Experts of a small language model: width 384, 9702 steps.
Below are experts of layer 2 (counted from 0) of a mixture-of-experts language model. Rows are named gate (a neuron's input weights, with its number), up (a neuron's input weights, with its number) and show model dimensions 0-47. Each number is 500 + 40 x the weight over its row's rms, rounded and kept within 0 to 999. Numbers have three digits each.
Before each expert's rows: "gets" lists some tokens that make up at least twice as much of what it gets as of all text. This comes from a sample of Wikipedia text that the model never trained on. Tokens count by the router's weight.

# expert 23
gets: " ", " |", " of", ":", " for", " in"
gate0:589528450558467517400458477573479495514495521543470447380518498554510487497455503522500474510526447502503474485493532528502479457529498536482482
up0:434493483529455466522516508489548635443571546520550519547606478452515520520578551554465478481511577425505514504572497524509447532510492468458561
gate1:449440517501557533456515501482481532430452580497508591472414524459481465473474506501421428476477561542416511509471552563535471568559500459505529
up1:480499533510554496574577567492447417505549505559553533522510521523499456506505489535487549515463526583438517526451483483469444529540540465536538
gate2:527492475582503543449479530530605517489462509489426458487451416425492561548502506527482496528512549523589483472424528535524485457470509503429490
up2:508526475510469526509503552533487512490599503532443545492459466513528474513513464478522541479583549537474479539513497517401539499537500518391549
gate3:510486433567464461458461533522519494460463518497432512418529458409519455458533545593520514485576460495559449483566483559582564495533462560456481
up3:480427545478497502571479542446558420495490525549559524464568470496474555475498525589579554489473473513478418531451532527518488499550496495475500
gate4:458564471578418531390495503575485521463447498516438506483455515453452506509517598530458509470618559431509520484564500481448489534537499560534495
up4:617517437434491490512508439484552574513466512478453486469534441517524522462512514423514517497466445533516478455442496485526488428422453438541471
gate5:540398552546532611554568447497498447493512482507503470434412528532528488481519524502456474549508490444464482547470535512507463498480469492489488
up5:521556474518455508469476482486486460515489522546448505528538394593483509436497464593418506473487538490562502527465493503528511465533515494558428
gate6:473483464512518568447481398550457501454531492416468524463447503518430495469551506432462409442510486439578472475575545515610497482595469516498451
up6:499524505529461564512492480443557612449511529504494510539494523485431528424596476533517505516456468490481502487446528475530498524569490505521533
gate7:454451475478525568509429481500467608511516459446459501539504505541488524515505554547447506446474552414587444490624489436544464463578509475489485
up7:490535488532472476480436515474493425441496425472499450460501504535527503433472511524429471466496499491529525486526519552549521483553492547445503
gate8:545597513511472539463548480517407462410499525433471449480505526484411481464492493460457540569524532459518442500476531476417544492495512513518520
up8:501554490494537538471535457515441447455496547454405447497471524542429507500547470538521512483510482421502469475492524451478483520509504499466462
gate9:558469449478555482524478448548547464465527508400494465578471506420442484484530474442533493493509515455509506403463492502544579516514490487466431
up9:487477489465511572471493425475458417447542506503510500473462499523577505494461509533538499392525480527462450496510507521531497573465476546500486
gate10:491451467478432579452429454536489454440513504548548508467502481472561537489556614487476501491582525454525461510562515507605495457533468545557532
up10:529528430563507488466515501499571552535404493417443455504551524473471452459512481452474477488486461553540489412489493510524519423555525461491464
gate11:543530482478484510543550528466525477508525539487475549422420547496500479412543469490416519502567457447544539456548573507568522517554473597465517
up11:452557473523484475478444519517548433491462506442527505447561399525561561504533475495484547506528505528502528566487513443454440490396504412520438
gate12:512490463495512486473469461562515576483582551504485459495498433483509503478496586506461525507603544448472487455592506526512527503610558530539465
up12:571509481537476493462508513527500491535501465480426507444497509473558511497481495526437481455526463466582430462478480489526525437476521470480469
gate13:513478456493526580475446508510524478539495520552445457488477491513531513504459483575453460484525479475527485458521473537549454480504463467565472
up13:442518508461406478518487529499489543507496424488461442489436470539500461501503450498465508479538499474474514514482450513446509532537471508491499
gate14:564458447496515550510462445478532526433464507518514486490537453462564563454478501542500502537512582549527495537541519582495453518515488524465498
up14:503527496500472479459547465511537524516514534476503489468525510504456400440485496554428470477510510425479461509546472465542483472517521459495429
gate15:479458472584495541479435539503509470508535534462454477510534515503482537532511595552458522535512489498566450533567535499496460505486482541512542
up15:541534452520444487417535394529533547490461510452419467463463483430524515450502485501461469465458444462498484444503538545564510478517507490489468
gate16:531522505513490508462462495452538498420521551504496452497490523483463422498530537552485488474581470434560511469493485484525540489431470512487456
up16:532491470535409438404502484546436468513502513478466445499565440493497465562486548514426458461536529533499456493503458553464491433575518477511500
gate17:502522462523470533493491456517533442466489538492531507410528579526513530489534514554470510500487493515576518484523559526508478430423483539462466
up17:601505490436481533512491464518503511525421453450459498561520469545457435507452537514484498484556490399510474450450469464446530442490510602578496
gate18:455507438522406542552494480487548491469497481454481492442456456465530443421477541503491551513543524461498439450570480488536481530504498512472527
up18:525494466462485497426467476456537557454489547505434461494495509540553513469544498487414505413541470546487455451505499505498527484523446476511417
gate19:484472451487444532495513491514521478434534521537448499480480491457519465461462415594423483502509414522491517534540498527478484479488487523441400
up19:491605485584522524466462428527539496467504550494412510483445453476435515503479459444465513481478379480472469493504619422603520439545498503493440
gate20:538477443574499437435569450587474469481526479501536491483504483528487497522426530527434483524523519493467500411516493489556521443597464546436454
up20:485477547520424447420482430545520466461543561489474454497551503505521469479479549472495491522557486459473514500483547508536516498544492576518510

# expert 19
gets: "0", " |", "1", "6", "8", " of"
gate0:508527513523531518573480469505471540454477561458477460434481491464538537563445534526490505475500504505514511520573518528462597449528511485535417
up0:452498506458481519505510481483462523555513569462458480517548485533490463445463472500508461468498508482495509534455508545476450507564475533528494
gate1:511458474545466486486507539499532511430410466444448443510475452470583482491481503558515463522513482476539510468507525510547518519535493493492511
up1:475438499471550466518425517485505488495473517490460462523492431438420508422490470520541533493564461499466529489504530497515512432552455604481514
gate2:472478514459451467566508505499445522469552580499515540520453448451518519512527487529528461494605557473504376416504496506599535484536504539502534
up2:541536482551489566480485491535476545456414474497435422462550462504513502520478520510486494505489482504549524492519457523558535450509494473458454
gate3:461490500501499493584534536467504452459465539468496456572534479506471431546514506552498504494463428524561493517517453481486552478475463567519510
up3:500486559512499423478543466474395473557465425592468493498469510492542582405484496403504518498503510481454460499481480493497496508518425544539508
gate4:523545472459593568487418462515508520475522523493425546521449486518584492503487595482500453486495488515521495478537507571532494457439501536452449
up4:464524507527546549526497505474443492468511532449486481562460496460486463551421515530515556639492478513503526568453543546519450507494459465549525
gate5:578520458509470541496528486468521515436512454542436538428486501437497533498498484540453468481477512524508458523516491577551483511504501556561481
up5:468458549483511431498546497523465461501395575450531446537554541479445493540481501552552448512471488533497504546512534435508551480480547445477514
gate6:515518513454480483528514451470453468467454514508454454526433456535511573470498512558431553525531426483483478443493526523539481525582472574609471
up6:560578466496535507494534527459510516506512463506496567431448517504422495540504584565543566570483499484479531539505482498525478482458539476457457
gate7:523526392490536465529503456521506488449492486494514494480470451467548490519532566552488494439488520457531503460552438507477532431576511497507466
up7:531487515389479488497540494449501507463547531449541491451537479418558454555507506533517505514526590526486495509504510537445488527488559479490551
gate8:550482501500477436444506554489463523476512543453496491468465475440496477506580537452525447494529531514482425441474524505542524418553507513448544
up8:512528492488490480548519555492498461556542537540557523573487596503505454563532503447549550507477532486423434524438525449551479582459494509548458
gate9:483482474559528501536511455575557494484481451516463499506573507564496553461509489498463497507529518528461503492488545436487450465515529497443501
up9:527519528620450561463528415550473552424444511449455473507480503505489533470491526514578453529453485419462553467495474569464449474515555476519522
gate10:511526560549500512535502491553433507476446454533438462525493605521514565482418543495522501532543420490521432490521524474470476528489512494507455
up10:482494493560533514472457505495507529547515462496477468531457499453552501464439459526569486533514447447502428482494531443496469516486482475500436
gate11:557496500457519472529443414497540490528450506459481422519579543535446384487553473553480473488565494496507370539554431510482494524479504485457441
up11:512460587482526515566392571403580488531451470518528451507482604504503456533536462545568547491479523512465499549563449453487488548492551461510551
gate12:534529423459489500495487491533505546484433439489496451477550540522478403491526500527436532479563506491542555455456531466541533492487551567454511
up12:558468557500527556472437478485563568596444512571559567368474556537564497557523528480440495524493543496511460504518464470531543492511535559375487
gate13:513429523572488521410476495487470454489470452463456500496475440503558496489464473520470477518553508433443434477526512539526577461439569548565506
up13:466513457525538470510471416523494526487545492555508504549488436504407436455505531517513439523528487438470369489479517586530466474497559535517465
gate14:518573490490565488528540452604559525503434504522427456566458493556485533523564536487467530535420464523482573485541439513524407497495546458541505
up14:513489559463588515552482522499554472483481486540551558520498528489498518533582506474528522535498500529413565468519422463516427500464544485513478
gate15:513462541495486545510474466514435512454517539542476540523447481483592470530532467522522498370516489406512552460509501469574471379474499548458518
up15:473545449509496475473527496552495530555520494532482556494497505508536503489511444501570526486551495454470520417501503535506553568485546446470570
gate16:506476508444523482500470437546561495530513510518499494529506482456471464487509564540439472504501503463514538480482441507545451411494534462496461
up16:472527508515467533485501503516504497524485518499496466476486477448557471488457443467517510457531534496441531443431491547490523434505501468503480
gate17:526538489472447437429418472464491551473484587460488499449416440465533444478541475608507429507503431559480482462489456558586553483539530487454507
up17:517487571467514530483454535481575535517499549509546526446521516437466485539573452513515497538480512511475526501489487399524528554449531516530521
gate18:545506529551511518510478498544523487463488468477494486490531503508484477536516535534530523459497493388492485448505439489527445501526446559559508
up18:499521534493478503558552456428468544556466481461455448524494491466434522508419476425472538488526538553526472518540462526477546442551504522427463
gate19:562530544540471510513449498537508513550489491592444462543496424521509536446533447492454468485535454456509468503563495473553491433406435513507451
up19:490450520566519492466559462540526489497534493513520445501478499471504645512484547568457503559529584461523502514438463539528505564535498470540512
gate20:559492487509509446497479479519488516459495434508526503479428451491556471501488514486474556563540517416482489464503560514502462494490508540509547
up20:495500463515483497502485498530417512464513452500492478478419589394464486521471500437506517477525545491576548545551581466472475518487523502442524

# expert 25
gets: " |", ",", " the", " of", " in", " and"
gate0:497512538536472566472459494453494530444575459519501439452508443515506466495432508548446543442542548484503506514512509521545491495471569535529407
up0:540482474516520493432542482519546532491424510456498422521482532530494517522559539443473462476511490510610502467525446546512484535500431534445492
gate1:496512417500487480493565457521504557568488531516529477403501470413411507558537539531466478497536572467507475487467514432501483550497500495392472
up1:529543541451544513558504510416431525525515487500514546470499489471476484503512488473571518544451560497443500533461502447481470545496487483506523
gate2:484497509469428470450514447447507448503489588451490483463499487484476554532515467494496607497502483496539481488521542549541505495522561495531388
up2:440458539573465513525518511477470498522499494494539464515530553452517494527491479521539512533418510479439517578422496388453461529522551517479533
gate3:531486393525538541452540500566568615493389542451456566517577426449472560468525472513414519479507556452535495514511507545503550495538541483414502
up3:545495498484528538445439456483555495412460529489522576570469420450492528502483442456526485494537514511485485487534521497453446489488561464506499
gate4:504525488510467488484451434509508488527429503481434435448445497435571456476559533430512532528518548462511443522561549471515536445498495544530424
up4:571579469480486485456452485515483483452531495550476514444476557449526452573555543404494545494486429491504437525556481569488413522471479481535415
gate5:514476481519430524463526545572494459526450536533409445479581468518497462492526484601521508519520479574587465561492553470540448517578527446528501
up5:433524490553480443460530528571464461520525500507533474504546514495559526557457565529525477483420513504523521517509469465466477558516490447496525
gate6:551474512553490441561418512516490495477519431519475443426402518486522492471440488515500490434508487476599496535486533546468541464522554474484527
up6:442469492537463416495428489555477539426447505501507434487473500556507471479467459533541498538508470462483447529476438486437510566499542455494520
gate7:467514463524550482443477484501453516514437474479513483497535491456523470481519416508518442422592600483480506497468483544498531525521488527506485
up7:429434545511511469485538512462426487504511487542581512489532485531481449480516469478539533429472550511443492516470520508470492572474531540441545
gate8:526542510514449440435471473565565558476479480478486520398461522509466479461556497484519442510554539507477486414524561510513509468515472559494452
up8:564463464514565473476556502483484420517570502523470511481470414565519468611477499440451544513509463426489422483536470511515491513500437435490539
gate9:488535452559511461506546491505463465451524528436507498401511472479517547478433577537575407499501523517484467499531518521519555483575450484453519
up9:442460493529479533498497467524455547506480452501477459574549503548401551465470491524457478571556446474539429516446509515502477491466531475558505
gate10:493450520506481483461500452503436548569481493503492504530506489471546442513406479529507492479508547530565475481558498473497509441519462548499487
up10:592485481552440595432547499490598576508473579424455455484537519477447540441540531565498463491503546420515500523506538564512521482525579471478535
gate11:554519501525493508521512497556488519495461524518484505470488411541550506507466593493522493458518416551504521486494526557551475474500545455411495
up11:528594424529497486465541522532520514490458494475452454425513545473444493525534536498453486524525478434534443446481476580543501429574456535533422
gate12:481456506562435453517512576590522542495447460506510537463543462483517484445527453528511528422543522519478469478533472441523528491512540570528436
up12:512505548456503464519498563480514508484546422542571588449495530534502464524480502445555502536539499532465556525458467474496508576477516478506516
gate13:519581460453477534417514484539519474451397522454521463496560449483541513508402515563449484498475525525559450517459466536492517505551499561540444
up13:526523539498513484550467556539428444554486470503475529493515464477567464457499510472473489496477516546470508512503505436498482526429515426448524
gate14:553497467465542451521477432577463507522409565449502443523493533529557532464461457490494450508502485516529443502546468462540542462475525472465441
up14:508471533577477553495538488541484539514463522496494477498477517450498462557502483459430490494487516488545432509498564540482400501514468485488477
gate15:534533495513534482424457481513578593517495457458468496481440458498528465470448466530523487497577479542584488505468489475521529438482553466486502
up15:484482484558490490469566505562442469458519528525421465518539434460510509567473523509439489523532451431540481450489496563537479491460508498519490
gate16:549539522578467455468521516516616529538479633494469482521515513501455523561527524555509447474471547513526446428509465436565500498564477519453503
up16:542527445417505468487493500507498538550550511546514424490463556500492489401553511530593480482537486529391490546489565507489456473509474437467491
gate17:582546467558525534464542381512461556460445484453455458502562532572506499508419493485475504489542499461475488479535497514456546468464455527504494
up17:566513520508514445500495446543502482481483510555508581571524465428541484480514500542549595440598527538438446480444550520545551504486457508440580
gate18:468466520470540490475509495533425499464485515470491446464541488507509498477483516608515488520561474506483516540497468501584536486477468550450424
up18:479531543485586421555510481434444482546576461520496541500485493479537574525500448490483553447506559499439494557497551462414472542467527521529545
gate19:541462443536373522452468527536537531517568470504520470533535440488506461508568483580471406440502481517545437505459521515486462465494516544461517
up19:528489436526559455452463473517490520500477494508486417538457454534497542492486555532439481546535496528421488436536443522540480471500508519493472
gate20:583454430535515555484537438509401496562499463502528510508520515548512520506549514555476440484487471534486529505533518477545527514461431465470490
up20:426460531546555453461486539556497514405415460460512475488493484570491532506564511497513521461485502558546516480505603515516532560519547486480532

# expert 1
gets: " and", " (", "|", " to", " was", " as"
gate0:471541492444516514599486469477522512509515540501495510542435423499532488522503513511487497455561515497487582452515525470559485504538511512561508
up0:430495468493578454533427563475496411514503530505532531526518489556530441506537477467484547512508504558459505565482458462498470562512547487512536
gate1:585540481523537502433554500541537442459468542430505494569457514559482428460492483502481482518537433503528458497491512484542537461566481496467547
up1:477531520472505521523475502485475464498532482498568531539414569533500496509563478509497552541529566569452539512503463514481560498439552550510587
gate2:469498504537490491477465489530526438527440537512491580514456469508556525512519514534468454496495481449499468420587444457521487469571523481500493
up2:448500481526532475538478487481463575490474449420533441440523567486512396532505455538556513520527607514527480551512504539546434576495520461531456
gate3:420427478539452468490536452535470486440513460575508483515584450492510504495468513545406499470562439494504427464504483538506509473574524466513473
up3:512510482540555503535571495487497479499517491518514530544502545510449482448561536518513479497505489562479553447538489506497408508516489541510541
gate4:500563493467502538500580469500445538478471586449561438484454607534545543485558514565529484485550509528507488541602510569529541500510453568511514
up4:510545529484547572565518472498477508567585522506533499566465551557490520541485442498476525547508433511543502456454548544523449548534466504469520
gate5:509467502511494478474500513474465497524484557497459468491501509450533384486440574592509449445493472564510519488520561497495517476539486470456522
up5:486517551443492504544469543479460464587521486548548528559517473494524424545472494504544570532467488507476518527524437482427508528531481474478537
gate6:539538445543556581517475475545492511508528561443445575492541509490513526541500584472452437509483486530515382477494524514527517515464474578499462
up6:503514449565495504459488509478536536508499520507551493565528534550446450475470499482494454530452493493517532530532515522515592589493578475476535
gate7:527551476477514519448528517495473464498521518459491533540492444491574466482482522464436471497472494482570536573614526533544461465523514481519468
up7:463506567518495554531427517496537439509492492469496548572495562509368450521499443493506559500542466528403478499489522514542436492497524466445547
gate8:456510443502517418489442466502442629471522449526513475446488501448494498543550592559464585464471517530433497432467437539571510466504496560521414
up8:547498525537434507473512526460418482458499501446512434468584484423471510507509474541466556551514524480465513471461496525468399486485479494552492
gate9:544483490479501521465514502516534540462519592512555516586461547439519494501534456514501546582533514479557485430537570505562584498501528466542449
up9:530523480452557550466466497520552506458473570518479443494473470437514500462454512542483491497477445537550480420486493548548482473533515446500439
gate10:521496507473521481526515492541493564490492561495504488546393483486576510536485495640477483534538496487505553440504525526446565474652458488538540
up10:480483435466424515514455501553493535478465423480512456504504492471482491508524491455499472564573525442480509482415457520543502518517391411452502
gate11:474458490418584466462485485553485534450493457371517486409456501470468492646489529477492497567529500518454506537564448499515596534484470476462431
up11:540504526558500484439479535473490446504547521486516528518503478478499445443504484447451509457569482451483547533498548420533483554498492535511535
gate12:519464421517483470481504441517515532492482472467509463403555516481461500490534475507540443482568516545508526422516509476565640436558459530519479
up12:521523504473501524506484549501516558459504537473516491532463518510505466478408479523499444461455451560495502572547464514445503532510534415440485
gate13:546482447524518516498417429500476514486473455552490473416464438594388559511508442519460451471505457485489479439553500543405570503510534482544472
up13:438514484498415508453503509466441520460495462483562519472478514500538507473508542543509528568504496479477480495485460430569454471488480530487497
gate14:555480462457515507481541441464449540458538512464483524483488491500520505469570523398513486538552562576537396510499519511499559491453501490514485
up14:541543458567461471556471524527616495553423468496494567513492516526507440499482537506509473492466510431501548439484483576548435476474546491437478
gate15:543485490479518533475441451512444514496518484529538401472450489585455494529513527480472486496385524563550486504426535502468502487508487558516482
up15:480474518452514524472532487523487469532526511534574456483442446581498516455568601487509507474534535544411475562489499501451457441479466504586488
gate16:474496433558546494487450483539463550475502506495450467417497478429482511516606541475546488496482545448503421510476517575588465456474535566503481
up16:435448480420494506525452526488550508526529534494455522478522516496563473540555470447554503522530453535561472482529474516505522499481518477519429
gate17:551505505486493539456580543543467483474524580513506530485524501515447457544513528545496538466514561499587512502504496475556601449498475535483523
up17:496485442460526553513487498520536575532508502567510488518494481472497551526506540533492506547432508499475418516556491457490417512455390492458455
gate18:474452473471400547515502492572483500521516497521486479534474528525504448560492582472475476505480429529544474480572480428486544434545529460492514
up18:459436528544526487549544518487519420538522480532519515531498480516472480484509508479482481531516470478423577501493505556508562503514576485540530
gate19:524593473520529430499481488463463486440501497492526451507553481431566514448475536486445532503510492570489467469518520561505517516589482512434488
up19:520445514522524450499517540478506476498494522527522545540493508499458464540491567548571531426539551538503564520515441530527480500509577435513586
gate20:445456492436508475502502411527421537495489570450528480473454458520546429553547581503443510508469510498462442530494487525513501505490502443476467
up20:542573484600476527446546464503553531464431483518430506463536481466487577420454471444501448499498479482574488455526499482523550391540450545481463

# expert 34
gets: " |", ",", ":", ".\n\n", "\n\n", "–"
gate0:477507492568439486502541576525432556481461518514543407521490527482446435531513541569525399481510444485480507530546444508548473523543555501536431
up0:450538501572493517484520528438469522537455468481545461519478507441495460501467467490518516590493507544421594593589436484538522523448509482590516
gate1:447579549512468477475581502520516527527495495480484451510535524432486467544487509444472462414521492440511547450477565555503417416502466497517450
up1:506457424560546544498516505480520566562528546567454537448538446556538544483435532482463462400529509554516469477510513459480609497489539399459550
gate2:457454472541521438475516516498534464487483497513525417475524508580575412487478468538490468412580524403515528516496474566475490542553504522514528
up2:514525504494457549558510502498513527494520443503466505488426477451538519467493508466498455563489586522551494530464544468514514525477535544523538
gate3:602472456546485427474452488513514478482515504473515553487436496490543547504484539602518475473597546496506502471532473569488470552529462455531449
up3:540534493532484522463489461492475570487464506494484469466591449475576497430584502487462494491512491478534482462491478441573421523557485528571486
gate4:475458450521516519475535527548507526460483531443501521482477463537502496427516451484476438504487547518532497529460468538467497495456473526483458
up4:448488509536550536503516466482440454490487524496519521449439441543490524575505557447526423468451411474475484527523565504485483510489502535421454
gate5:466514486522477464476488458478473463555487450452470442553504483488459571436500482536415496504547549458589446470553525519501437538515541550473419
up5:548535525408507550554539462501432484523509488521497538459521580513517486580473535514476456610523483448478484503524488533510518459444520498413528
gate6:485522500559526511548527473539472512458534509472477457512527448487517365492548570428505449489496433471515457480513529527451525488466480573507466
up6:450476523466518439533492496499479530471508580508495499465474471565475483431418552490485459404471430463473481498554433498480459445513571492503474
gate7:500469475469386532474494467444486490498468536492487439509441493450448400478559626513477569516469526471497532552520442483474559449492498574515482
up7:473535490429491549520468479448582449551521562462569455518451483541439437441502571487550483422521555598453525541479549484522508549508472531493534
gate8:444511482518497606535510528496531498435488522488480496500459488481505477490507497463484529535564448440469438489524568504444539481515496471539471
up8:491513526513557585511469505468503549531572420477536518498517497489523465497566531428400483445552432536451483494458495475523448520480442529493471
gate9:502513483470494481499582497494507499471558578423515492589535531474530433538528550504493489470490486434518533468541485513492428555507522455544446
up9:416568494482423525461556542488525557462474522487499474447502507438495546452494500454473520438560497452571479447494503589497455485511433482492506
gate10:500513485537478544423471519486527514415428560519432492486470403487505498487439518538483531488523426496625475429500452541553534516570458472484525
up10:497466511465555537472555526540444560539459500515496418501552519561504465548487504433513551444489433516485497465520512482501482416515478523514480
gate11:452541497472469458527407436549490485528505577493510511537485512464526473512475578531540495484545481439477512466541425497526513532468555483440503
up11:476484474547474522476515523549562487450431531510454472526557462513506468517503488530437421499535519473484462517553492468451526488572438524507519
gate12:494553499481485503503488532519514552427471483462506456540453401485519546512452546502451478475469519463587433468512541501545460507589484489460511
up12:509508467505533464502542521480435474491454431527517442454490513502512451483482458560564480450500524509459467507495485484476429574492535488535524
gate13:517407445527474519508485461486543528451448493470446469502517456478480472476506607530432519444532515581533521386482504481518558533537464559521488
up13:545589497534455520474533476526461484473439555592544548502507469544535478518461507463492502535515547477512470464456536496520473440530440528505545
gate14:502522450580448462488542466532519595451545494496478489497468510432506446591535601432413493487499576518463474513518545596496436508501465564537524
up14:454521483497468436420542482565494506517499525520472500495582485501549553544523547370473471554424486456490485477490615545523433577512426583564532
gate15:527480431479464525485485441526507530476538557457512449531521468499496453480560538566501500476496469485555447503501503516533468502580457560530496
up15:442564562514518551499518522475447527473473468514585571476435503550436474526556526338514487463495482522556565519460515472535470532503500502527460
gate16:484534510526479430486459500449513532471461528473532496497487504527500551519523562569456480466487473533501489509458518574498509480443478521491491
up16:479455495556568477528412545472521486524530439476543551466480531551556555524562496558503521579455498600448545558522535503475454523461508454498471
gate17:517471465448475560497511435513547458537492487533459483521517510520481544480549473494435522530546511502496492471538518520534436505495499441518477
up17:560507496486507566499476440546443523536533547417563520429558475454455483459481556492513492489510484560540585493426480480487526501471452506476498
gate18:501458471466458504490454465514490521442500524469407473510503476493546566457524511503510503464546491506520481564495570472471512490537465475442536
up18:444465494454443532477553503454471472503542495482520486535486519530489481457475498477463479548487467595461471464458489512522504551432414444556508
gate19:552466521540553510500516444476497580529549508477486498485498560499531443453546573515496506402517531594515521462483536491478474488497498469520533
up19:475504502406500492493562516556444497442449529482489566438595465517397488501525499460488455534516447494525557511468469479426485535592461504516489
gate20:519451477513452547444499502525431511542471484441457492482531460531469399486509499506435508494505480556481445437480503552467551506507510562518469
up20:495504591616480535514578464524467534553497462511479491476504497523541475463519488513463523482513447548534485474524453508497472505507458433576485

# expert 14
gets: " ", " and", " to", ":", " \"", " that"
gate0:544467454407518565465513501486493588480468523544498497442498560525452543521480467530465516532487518425504565462539512494500487499523526509474525
up0:459467522439392543446523425429510512492511497460509473554469514522613438584478524441530532537494433502524488546453467537589479439500532557529480
gate1:504522455464561571459444517484463476486502481454539560573525429554479503568477535466494536486476505435513541521460481446569451492490526464420546
up1:581455534526608512542410479563566487482484547469530464485514535487475533547576550490508501474462549537538523513499509491496520505468558513477488
gate2:571537523531508448533568519520447473452504530532563548513548481419485522538512514411491470584575494528594445475516549534452515437582490532573454
up2:507438518454480505580550486443523497470560508560497468549493507547460450525490562515503527515531497524460474479536492480487504531489541444384526
gate3:477557431497506520577451548481482518498426546413475541557449537420500448516475420530442539526538511501530539463544520535486498524492454474497489
up3:467530471508492523538424503526529566551510476521557542571448539523461513463499476500501490495499422485523543511535507604478483454582531493513469
gate4:541442544484429432442569505469506471421421542442407515499483491468495474520481508491517573498472493481510510490499553459580511510447504566509493
up4:508474507541457455517467511556455518539411496570477429516491505465478480464552513548527502451568447416540435421503524473506531506546509424448475
gate5:501415480522478471488423451535490531537549457490490539527517536459453460463505484469491474421533535559523487503530547507529550521532458534506526
up5:490482510518492439468504517545534456484461357466483474516535475503504430550415441502510497474514511583494541493481530413501479444517517517484500
gate6:534511524501474472503496515496593505416502540443393481541508461433518656553461517582485514563458529465510435467475391492569469508520532502468518
up6:483492522479512465559481575434516454551526483493543547529480515484566566535438477492578541568462554536493551551510415476469518535467554431487520
gate7:450466520515506470483592493543466512477466485541465502508526510535557503461476445496499521517469472529476437513517489498482559486483484454499552
up7:501503479457518537516522407523453555480501434474513440543518461443568503473418447466530479524495440490417477496535636421500510478520536538487506
gate8:553505487455457542472430437498442528490481462497519475484413508429549487507410514464482440501470501512521477453552494447549474437564434530479456
up8:396473492561505507529504491514521471514526503449480436538573512444513507477487427592477527494470469429503548519478471544473450520459567460459529
gate9:480464455464512466491519432466496490440508524547510478416557442484563555541545503530494482500504538524473454440522461493517520482575487447487478
up9:519505537532523547458532514435555566476476448495572494533450501498503506540487397509575490512502568519509538514426508551529509484575478518521440
gate10:503474510499434507512568493551396512495460440471485453473494415502534420524463455433483521432550453428539459490509542516515462491580487476506430
up10:464477427429427430434427482487491561536472473511534417510495481538522403448486540568435502450492471525596543534537535549447473505519539502529498
gate11:553554494578490547479526467517440492482455481543456467545496499506506481451469542465505448490465500526430440523522552521559524477491505444481477
up11:463485594473447416536471419492522519473537447483572509509436550542555445501502507461502484547453458582520483528477471423448510554471467465465502
gate12:464506431524423538516433454506518538480491544457455445487512456475427462487478453509500514559524458526473530496537530490556500494537500500557429
up12:538517571449496498494584454457536522456512504553513437525557499508468631443482471499495497530453445558570508421501514505459487462491538508510488
gate13:616487485505474513490480453489510484527520502446439425533522436448551514434525507545475510516479505477467529496525445496463579433491490459474456
up13:480569544493462491481481419525479481540477524519478492456481554532479515450548589463474459455532460455575503476446465496550493512449520543511508
gate14:511517488465477526500472464473515507436528566479506504493529433495519418463482481522466510465518510521573484516555577507509514458454505629469441
up14:475548461481501494477469473523484467522491511524490428421491518496436533476508465529469504465519455391526480511531538484509475508533515586516422
gate15:471514484505436502506531464506523514452420464513436461438513531545483502493424550538508537586498437528525440407537540533499459463461557499468494
up15:504484518557522409485474534506538536450464428520507533527456466462489557544515479485488499510465483451505486462491482541516501561511459519415495
gate16:516505445510502471453461502465458524509577558465490504583520518442517562529482483492506457529511540500518437505528543526543473462532449511470481
up16:468441522600463498499517456536505506466469502420488462506541496500449475464533505499445506437495548502538477428497550479497512434506559511537549
gate17:522481451475497526518443407484541454451430501500485494506442509451492503492520533528524517533575491432507419444498486480483477481458458541528446
up17:554515577465487511522416541479592446497520503589566569507507513476479526552481485467531544562461554483455490533525505479483557544526525402526482
gate18:523521474473570475447441488547538495528443492453489535523453543430456518525505459550484507524475522518496431532509472511521466489472558509512484
up18:480505478557443523472528525505466531463521490361412500518536481440485501442524536477461412497505508435471448516489566505444426418545418560509503
gate19:527449518548498518493474444529570500401464520460474571541498494518515522522503530512446540512424501530436519470518440511511492550513495481490523
up19:417521510543459508514515480537485513480421519504451471482525514470440483495505470543491457434559487440565459454481552502494479459559503551578443
gate20:534495497496496535447477547458556492437515472539467479596378544488497524458522530506495510477395453443466421480450444472474440472432483550487457
up20:474484487533517508576516404493539508554480517503510523414528427487487458565524492419499523462506550466509446444516477540548538513529500484502514